{
  "n_layer": 8,
  "d_model": 256,
  "n_experts": 64,
  "experts_per_token": 2,
  "d_expert": 128,
  "d_shared_expert": 0,
  "activation": "reglu",
  "moe_layers": [1, 2, 3, 4, 5, 6, 7],
  "router_score": "softmax",
  "normalize_top_k": true,
  "routed_scale": 1.5,
  "balance_loss": 0.012,
  "balance_bias": false,
  "init_std_router": 0.0176,
  "lr_router": 0.000602,
  "vocab_size": 8192,
  "norm": "rmsnorm",
  "norm_eps": 1e-05,
  "tie_embeddings": false,
  "optimizer": "soap_variant",
  "lr": 0.00576,
  "beta1": 0.95,
  "beta2": 0.99,
  "grad_clip": 2.0,
  "batch_tokens": [65536, 131072, 196608],
  "seq_len": 256,
  "train_tokens": 539000000,
  "steps": 4441,
  "dataset": "wikipedia_en"
}
Below are experts of layer 5 (counted from 0) of a mixture-of-experts language model. Rows are named router (the router's row for the expert), gate (a neuron's input weights, with its number), up (a neuron's input weights, with its number), down (a neuron's output weights, with its number) and show model dimensions 0-255. Each number is 128 + 24 x the weight over its row's rms, rounded and kept within 0 to 255.
Before each expert's rows: a language model's description of what the expert responds to; "mostly gets" lists some tokens that are sent to it at least half of the time. This comes from a sample of Wikipedia text that the model never trained on.

# expert 61
Main verbs in narrative prose after a subject or auxiliary, such as took, began, moved, returned, came, plus past endings -ed/-ized.
mostly gets: " took", " began", " moved", " returned", " wrote", " went"
router [ 83 107 134  82 153 111  94 164 120 172 151 112 144 128 195 167  76  75 109 106 133 129 127 153 129 143 139 154 118 119 133 135 147 178 126 118 159 111 126 136  93 122 101 126 158 122 101 149 133 128 116 155 105 114 141  92 132 105 142 144  92 124 135 157 144 129 147 131 119  81 134 112 121  87 112  95 153 129 121 114 102  84 145  90 127 123 135  99 132 114 164 120 148 155 123 127  92 105 148 117 134 136 126 138 121 156 104 129 123 143 105 123 141 119 115 135 120 140 113 149 120 126  87 116 118 137 117 124  80 128 170 156 123 146 116 128  63 131  85 144 102  96  76  77 102  92 131 115 126 120 152 107 140 111 125 108 145 119 132 169 116 136 174 134  85 119 112 132 151 128 113 126 162 142 147 114 113 156  98 101 132 123 129  97 105 126 121 114  93 134 143 146 127 126 135 156 104 202 139 127 130 116 162 127 102 145 164 129  75 151  98  76  98 114 156 126  61 149 121 131 166 101 100 148 125 160 157 121 142 129 133  94 136 170 119  94 166 155 151 114 134 156 147 146 126 135 138 112 120 132 186 161 102  90 125 143]
gate0 [140 140 140 137 145  84 130 146 123 129  84 110 116  70 125 139 164 138 116 114 111  90 138 152 159 121 138 115 125 156 128 119 132 159 176  89 125 124 153 142 102 125 132 142 120 120 129 159  81 114 130 151 132 100 108 146 128 169 160 161 120 122  83 139 116  89 155 124 154 138 178 155 115 144 160 131 180 159 152 138 123 130 172 161 127 126 120 144 108  94 169 137  81 150 134 178  95 122 104 126 105 159 167  93  82 133 164 171 149 126 132 105 140 135 129 122 114 119 129 139 137 138 141  91  82 138  71 121 135 109 142 158 132 128 136 143 139 127 133  74 131 137 127 143 105 128 103 140 157 197 163 107 137 153 102 117  82  69 141 135 126 151 138 117 135 141 124 109 113  94 149 134 140  99 103 144 134 119 157 135 151 114 168 141 115 122 143 137 141 125 114 138 158 134 116 153 170 142 148 134 112 136 147 124 126 142 126 120 131 137  98 181 130 155 121  96 128 190 134 123 119 133 145 110 123 140 107 174 119  82 120 175 167 109  81 117 177 120 128  82 161 133 128 100 116 134  80 111 120 151 151 131 142 110  88 120]
up0 [ 45 145 129 100 156 114 168 115 140 137 160 123 124 106 158 104 158 127 180 140  96 129 138 100 124 139  94 110  99 119 122 137 103 123 162 122 113 117 166 134 117 106 138 150 159 164  94 122 114  98 150 137 135 135  71 123 165 102 136 168 140 143 123 138 167 110  87 101  97 137 135 155 152 103 135 142 155 157 116 131 162 150 160 110  92 144 134 120 135 130 119 110 158 163  92  84 116 142 159 121 145  93 136  96 140  90 125 148 129  96 142 136 135 134 112 154 140 155 131 127  86 116 134 121  98 124 115 132 149 151 143 110 160 174 142 119 158  73 116 117 111 162  73 117 141 131 155  92 102 115 122 176 106 136 152 109 125  96 133 112 129 142 163 135 120 115 107 116 127 175 140 110 123 153 109 115 122 169 113 153 148 110 115 134 132 104 133 127 105 124 146 196  58 119 100 141 117 174  97 142 125 109 164 143 144 154 131 164 124 135 104  95  87 126 154 152 130 117 113 127 152 125  76 157 138 119 155 135 123 159 142 155 114 132 123 106 147 116  92 149 121 170 101 148 117 100  91 133 101 133 152 113 117 127 113  79]
down0 [115 124 138 113 105 159 136 104 114 160 152 151 121 173 146  94 148  92 130 141 100 131  97 146 142 124 116 128 169 153 104 119 158  99  99 160 161 153 107 129  98  98 165 116 126 144  94 112 112  60 128 122 148  92 124 155 105 187 162 151 169 132 141 121 156 102 135 115 137 149 115 112 118 131 132 127 143  89 167 138 116 175 154 134 106 142 128 122 118 127 122 116 145 124 125 137 109 105 152 151 157 135 160 133  97 125 168 127 110 103 124 130 136 131 104 134 117 113 134 139 150 158 123 154 171  89 133 111  98 123 116 138 119 123 121 128 124  82  66 190 121 185 140 144 113 153 158 169 174 110 126  91 128 137  95  93 100 104 114 103 138 108 124 120 162  97 116 160 127 134 138 117 108 120  97 139  56 103 114 102 104 131 122 142 132 130 128  89 127 107 167 115 107 138  72 164 148 125 120 157 120 127  88 159 100 130  96 129 140 120 139 141 151 128 158 145 113 121 145 150  90  94 143  91 131 174 149 168  80 113 112 109  94 139 120 141  96 163 138 138 109 141 129 136  84 118  93 179 125 109 119 127 114 142 116 155]

# expert 54
Adjectives and adjective suffixes after articles, e.g. cost-eff-ective, ingenu-ous, public, local, large, juven-ile, Contempora-ry.
mostly gets: " public", " large", " different", " original", " local", " international"
router [ 72 145 151 178 139 113 137 144 105 153 144 143 132 129 115 147 120  92  72 151 115 146 120 104 127 152 110 164 117 116 113 109 128 133 119 103 112 104 103  97 122 152 125 112 147 109 120 138 107 131 144 152 133 128 114 115 176  75 103  95  63 143 135 120 116 143 161  98 131 138 123 115 112 119 127  80 124 162 143  90  99 197 114 139 107 143  93 114  98  91 109 147  94  97 145 160 121  97 119 136 114 135 165 118 108 114 104 144 126  99 147 123 112 139 121 108 172 136 155 110 104 133 159 121 145 130  89 126 169 159 119 136 134 116 147 169 147 117 114  93 157 173 118  92 108 110 120 127 145 113 148 152 181 172 138 140 137 134 126 128  75 137  98 100 133 180 147 105 117 112 108  98 114 120 130 143 103 135 138 174 145 135 123 138 147 187 167 135  80 164 129 165 183 125 113 100 145 134 118 105 147 155 125 114 122 100 122  99 141 148 130 122 169 178 163 133 132 124 156 130 113 124 141 135 115 120 164 145 104 126 103 153 127 149 141 152  90 157 137  70 117 104 166 137 109 119 139 110 151 133 102 118 105 116 161 161]
gate0 [145 146 119 154  98  96 155 160 145 113 138  93 143 142 114 111 119 150 131 161 129 142 115 113 118 119 151 105 144  94 154 101 117  98 119 114 152 161  71  96 127 155 123 163 149 114 135 155 126 140 158 121 116  66 120  67 139 109 113 106 118 165 173 143 153 128 109 148 152 102 150 165 131 111 158 159 141 155 127  86  84 150 138 131 106 103 137  87 174 107 129 115 141 117 141 133 181 136 124  92 120 111 130 128 141 164 114 108 141 126  78 137 124 174 107 165 156 165 134 111 147 138 165 101 122  95 122 115 126  89 131 144 118 122 176 128 128 152 145 118 135 133  96 142 123 132 132 128 160 110 144 104 119 160 134 107 135  73  39  67 113 123 126 127 121 124 126 115 139 107 108 121 164 124 144 157 130 143 164 135 144 133 118 129 174 137 105 152  94 152  77  97 125 146 133 167 140 124 157 110 137 129 153 123  87 122 134 112 160 115 127 118  98 165 115 115 163 120 100 131 120 155 159 170 155 101 117 123 144 114 168 115 174 123 115 105  80 128 153  90 146 114 133 141 141 121  94 163 121 119 127 102 117 116 158 140]
up0 [159 120 109 173 180 154 112 150 113 122 119 163 156  90 133 126  99 103 141 139 128 141 163 176 121 105 126 125 162 113 120  84 159 131 118 140 157  75  49  86 105 156 101 139 171 147 143 138 104 119 114 144 127 128 100 163 142 127 129  78 119 116 150 139 136 153 102 103 120 110 149 150 107 128 111 130 144 129 119 116 118  93 124 129 145  97 121 165 147 143 134 151 161  99 114 101 138 130 143 143 104 110  86 134 119 124 174 166 139 149 151 112  80 148  92 112 138 119 198 161  97 165 133 128 156 119 112 106 142 123 120 162 132 118 137 123  71 138 154 112 153 164 183 158 109 136 107 114 145 152 109 137 124 146 122 120 118 119 154 142 145 109 133 138 109 127 149 105 143 118 162 134 145  99 142 116 102  98 144 150 104 108 116  90  84 157 120 116 120 142 120 121  95 138 120  93 103 107 142 146 142 122 132 129 157 128 125  94 123 138 178 126 136 136 166 163 173 153 102 124 103 146 147 141 123 186 114 160 145 144 129 180 158 149 112 162 143 114 126 103 127 130 131 153 151 124 129  99 132 103  82 132  74 169  97 132]
down0 [138  85 147 126 134 127  90 167  89 151 141 197 119 126  90 117  91 123 178  70 129 154 137 132 122  94  91 169 117 113 148 114 100 132 189 131 140 148 134 157 139 144  87  72 133 126 131 120 121 128  99 113  91 137 142  66 103 142 125 111 111 127 152 128 142  85 147 155 102 134 117 119 107 134 146 127 130 160 159 130 157 114 175 133 110 141  83 141 114 161 154 130 127 107 120 106  72  94 120 127 111 109 136 112 132 125 139 130 105 107 124 139 125 125 146 126 116 118 149 126 111 140 139 121 133 122 121 100 105 162 148 149 128 108 131 151 143  90 116 131 149 163 113 130  92  98 136 141  89 142 121  90 158 167 167 122 118 100 132 149 100 134 103 147 144 146 152 160  74 132 110 150  78 129 167 134 131 122 130 140 126 112 127 132 102 131 104 118 144 140 140 136 121 135 157 101 150 135 105 196 109 122 134  97 139 170 165 142  61 158  95 107 159  96 146 118 121 146 139 115 146 130 142 119 117 136 153  69 114 122 120 144 119 163 185 149 128 159 150 130 121 119 137 124 120 104 150  84 115 150 116  89 113 100  97 164]

# expert 19
Conjunctions like and, or, &, nor, then joining phrases, plus the hyphen starting a new infobox line (- Family:, - Full name:).
mostly gets: " and", " &", " or"
router [104 152 124 150 108 126 124 130  93 181 135 129 108 156 153 135 106 138 131 198 144  99 123  95 210 114  98 136 118 138  90 108 124 149 103 123 147 104 130 116 134 112 139 109 115 142 118 121 135  95 166 169 123  70 127 154 136 168  76 132  88 115 121 180 137 133 150 141 138 116 130 137 118 126 122 118 139 121 103 139 173 134 110 101 136  99 146 169 164 126 107 149 139 150 101  93 153 157 143 113 153 123 152 109 137  81 144 150 171 167 134 156 107 114 131 158  95 144 121 112 105 148 106 125 156 128 127 136 107 137 126 108 164 114 114 137 127 104 140 128 112 107 133 106  83 150 122 184 138 108 103 130 142 114 168  91 149 170 138 155 114 134 161 144 109 123 161 130 130 141 117 105 158  72  93  96 133  92 106  86 140  95 109 122 105 125 108 113 123 112 100 147  85 122 134 105 126 156  77  98 136 123 145 110 151 128 151 142 127 164 115 121 116 124 125 133 185 154 133 105 138 103 123 103 148 111 117 145  89 148 146 128  88 116 101 114 157 134 118 138 118 173 117 112 170  88 178 152 150 143 141 171 145 151 144 120]
gate2 [103 145  88 185  75 126 146 144 106  94 110 122 102 142 141 139 100 128 125 189 111 193 122 142  98 117 116 168 119 187  97 103 120  95 113 134 132 161 133 153 151 106 132 127 123 121 106 160 115 113 144 156 111  99 130 135 129 142 108 136 118 125 132 142 156 129  88 148 102 115 131 146 116 101 151 126 153 155 133 114 120 146 107 159 105 122 157 125 140 109 106 143 157 111 131 117 129 105 138 150 127 100 137 152 147 138 156 121 144 111 150 121 139 124 116  97 160 101 152 178 150 117 117 106 142 150  95 137 107  88 106 126 124 145 160 121 102 147  98 106 144 109 118 113 141 146 104 138 141 131 129 108 151 128 162 144 152 104 144 112 130  80 140 118 160 151  98 150 124 119 128 145 125 123 103  96 120 111 136 102 130 137 132 104  93  95 179 119 154 128 188 112 117 157 152  72  83 123  79 137 153  62 128 124 120 147  95  97 122 123 131  93 109 133 146 108 147 153 155 133  93  90 136 130 112  99  89 135 115 113 158 144 107  93  64 114 133 119  73 101 110 150  97  95  94 158 138 139 145 183 117 126 140 182 147 155]
up2 [110 132 128 146 162 100 134 105 116  78 136 131 133 112 140 131 123 166 127 152 150 122 144  79 186 157 123 102 146  99  73 152 125 136 132 142 104 139 128  96 146 138 125 117 106 112 135 116 127 123  82 121 140 119 148 151 146 165 148 138 143 130 128 134 117 134 113 114 153  78 117 134 104 172 117 129  59 135 104 110 155 125 151 146 144  84  95  88 115 113 135 125 142  90 122 163 123 147  98 141 121 169 102 132 147 140 132 103 105  97  94 152 118 119 101  83  96 140 109 107 124 101 120  86 115 149  87 149 167 121 127 138 152 129  92 141 108 120  65 123  94 103 163 139 131 177 143 124 113 135 137 111 131 164 137 116 146  88 133 145 125  88 117 140 141 104 161 132  95 124 157 109  87 104 142 128 137  93 169 136 117 108 122 125 121 116  99 135 121 124 102 141 117 133  49 211 150 109 132 107 160 175 112 146 128 109 179 145 124 112  96 141 123  99  74 156  87  92 129 106 132 106  95 131 136 142 140 158 121  99  95 114 104  95  97 137 142 156 123 134 132 122 141 120 151 125 126 143 130 128 135 103 147 115 121  86]
down2 [119 117 145 124 133 140 153 130 150 115 149  99 105 151 150 124 133 131 100 133 137 132  80 156  59 130 139 135 145 126 146 114 124 145 140 135 131 139 113 102 105 123 148 155 142 118  99 100 131 130  93 144 159 114 113 156 140  71  89 115 131 130 143 142 138 115 155  98  90 138 131 144 108 161 129 139 142  96 146 157  98 163 183 123 150 108 135 175 180 180 181 152 129 151 112 171  91 103 140 146 115 178 116 124 113 150 142 103 112 137 180 156 117 156 116 143 125 103 143 137 100 152 120 149 115 129 145  97  86 171 109 154 112 114 145 157  74  90 117 127 178 148 138 164 139 114 143 137 149  96 108  95 104 124 150 157 106 127 130 120 167 131 138 116 136  92 120 113 129 112  96 122 179 132 124 120 154  88 113 130 177 154 124 115 136 136  86 121 119 108  96 132 129 126 160 125 134 137 174  99 151 123 170 162 134  90 100  91 135 123 183 115 167 152 193 101 123 135 128 125 157 109 142 134 126 106 114 110  95 122 125 111 170 119 145 115 158  86 138 117 154 118 131 101  99 155  88 115 142 129 116 115 122 160 134 146]